From a checkpoint of a small mixture-of-experts model trained on Wikipedia.
Size: 12 layers, width 448, vocabulary 36089, 138M parameters.
Experts: 32 experts in each of 10 layers, 2 picks a token, a softmax router.
Training: a variant of Muon for the experts, 1044M tokens.
Below are experts of layer 7 (counted from 0) of a mixture-of-experts language model. Rows are named gate (a neuron's input weights, with its number), up (a neuron's input weights, with its number), down (a neuron's output weights, with its number) and show model dimensions 320-383. Each number is 128 + 32 x the weight over its row's rms, rounded and kept within 0 to 255.
Before each expert's rows: a language model's description of what the expert responds to; "mostly gets" lists some tokens that are sent to it at least half of the time. This comes from a sample of Wikipedia text that the model never trained on.

# expert 3
Description: Table row breaks, name pieces. Line breaks ending table rows and capitalized pieces of foreign personal or place names, especially in tables, such as Ban, Liz, ge.
mostly gets: " Candidate", " Pos", " Votes", " Se", " ±%", " Result"
gate0 [156 125  58 184 141 132 106 137 141  96 133  92 173 130 189 104 105 161 157  95 114 158  94 143 124 172 118 154  91 162 103 131 148  95 122 156 172 190 168 146 111 127 177 150 142 127 145 111 174  69  70 149 161 106 112  77 104  97  81  63 141 103 156 100]
up0 [157 127  93 194 121 120  76 120 204 174 127 190 146  69 132 143 130 133  82 184 129  91 126  97 133 161 153 102 131 146 175 132 120  95 138  72  86 167 164 104 128 167 187 124 213 165 131 129 166 123 136  91 111 152  83  84 102 128 133 125  96 156  62 142]
down0 [ 81 106 149 137 113  74 107  92 125 145 190 181  76 165 109 131 110 125 161 138 165 140  73 162 123 119 119 146 147 151 180 147 151 111 137 129 152 149 141 154 128 145 125 113  98 121  68 106  80  65 127 122 112 106  74 142 162 104 128 160 157 140 126 138]

# expert 29
Description: Verb stems and endings. Verbs and word-internal stem or suffix pieces, mostly past participles and narrative actions, such as directed, worked, persecut-ed, plus Preceded/Succeeded.
mostly gets: " Succeeded", " directed", " worked", " decided", " designed", "Early"
gate0 [118 137  95  88 155 163 149 166 149  92 138  90 133 163 158 105 158  45 142  91 152 149 139  97 234 156 180 158 120 106 168 102 144 175 117 114 161 128  98 164 112 198 157 156 151 101 155 178 143 133  82 187 104 151 116 113  88  84 122 117 114 115 156 105]
up0 [147 109  95  52  97 154 143 168 109 142 159  91 120 124 156 150 137 127 162  81 156 122 141 166 166 191 137 108  84 163 104  70 163  87 105  93 180 169  74 130 142 157  71 153 109 152 164 138 190  80 155 166 186 121 149  91 128 129 122  80 104 110 166  77]
down0 [166 133  81 112 110  76  72 118 111 137 157 163 129 171 114 143 114 150 133 117 161 118 118 145 113 168 125 117 103 178  90  79 185 145 123 112 246 135  89 177 127 109 111 111  85 137 124 171  74 163 134 110  96 111 212  84 104 101 111 143  89 150  99 150]

# expert 0
Description: Plural common nouns. Common nouns, often plural, after determiners or possessives in prose, such as years, moments, members, habitats, policy.
mostly gets: " series", " years", " members", " areas", " days", " students"
gate0 [135 139 130 162  85 191  31  99  78 132 158 150 138 153  99 156 127 141 154 150 130  91 105 156 136 163 107  55 144 185  90 126 149  97 141 121 147 148 155 195 127 130 120 119 140  76 155 115 179 142 164  89 105 127 101 151 160 200 162  74 109 223 116 114]
up0 [142 203  88 179  63 155  50 122 155 125  49 117 148 182 151 180 118 213 121  26 122 113  94 193  98  75 104 116  93 104  82  97 148 132 115  99 111 130 135 172 126 170 132 201 147  95 186 156 127 172 111 140 166 108 132 126  79 118 173 159  98 113  82 119]
down0 [160  88 122 102 155 141  98 174 155 103  78 117  69 111 160 182 153 109 100 132 144 119 144 165 100 181 134 155 137 177 100  85 145 180  91  88 108 100 123 108 154  76 151 111 136  99 114 119 139 115 104  98  93 147 133 101 116  97 153 158 177  50  97 181]

# expert 24
Description: Verbs and auxiliaries. Auxiliaries and main verbs in narrative clauses after a subject or "to", such as was, had been, ended, entered, announced.
mostly gets: " been", " have", " would", " had", " began", " held"
gate0 [111  72  98 104 116 170 153 147 153 134 106  68 123 132 141 109 145 157 179 204 180  80 147 173  69 100  75  81 134 154 123 101 131 153 120 137 130 124 165 131 149  85 136 175 171 121 116 137  89 135 115 123 137 125  98 151 134 137 145  69 141 205 101 159]
up0 [147 144 115 149 198 145 113 106 165 129 111 140 165  90 123 157  48 103 130 126 128  71 112 144 103 105 142 125 144 125 186 170 140 151 101 119 102 115 140 154  89 142 131 108 123  81  92  76  78  97 163 110 112 161 135  71 142 119 113 118  81 136 128 151]
down0 [ 86 157 130 141 133 122 167 180 151 168 168 172 130 113 190 130  96 125  54 116  94 159 144 167 112 146 171 123 149 120 128 141 104  98 114 103  98 142 171 155 124  96 150 106 136  99 162 143 144  53 136 184 118 126 140 119 118 111 158 134  87 108  96  84]

# expert 27
Description: Commas and periods. Commas and sentence-ending periods, including those fused with quotes or brackets, after names, places and dates, such as "Orange County," or "1994,".
mostly gets: ",", "),", "',", "\",", ".,", "="
gate0 [138  83 151 135 159 153 197 106  80 149 104  81 122 171 147  55  99  59 136 142 136 159 128 134  88 119 139 106 131 121  80 169 144 113 157  97 113 137 106 166 185  66  93 170 123 111 119 119 136 107  78 101 162 131 177 113 109 169 106 112 166 126 160 111]
up0 [122 131 187 111 141 160 161 108 148 128 140  84 180 172 143  77 146 165 159  73 157 122 179 154 116  60 144 111 170  88 121  81 151 166 109 129 118 112 176 128 195 149  93 103 159  85 113 198 130  72  88  68 191  98 103 174 150 135 170 172 154 149 113  84]
down0 [105 165 100 159  90  99 147 142 176  78 124  74 170  93 150 155 148 120 171 154 137  78 121 165  90 129 143  66  85  92 116 124  85 194 111 135 148 123 139 129 103 127 130  88 128 135  80  93 114  96 188 140 127 118 128 154 204  73 130 120 157 180  64 123]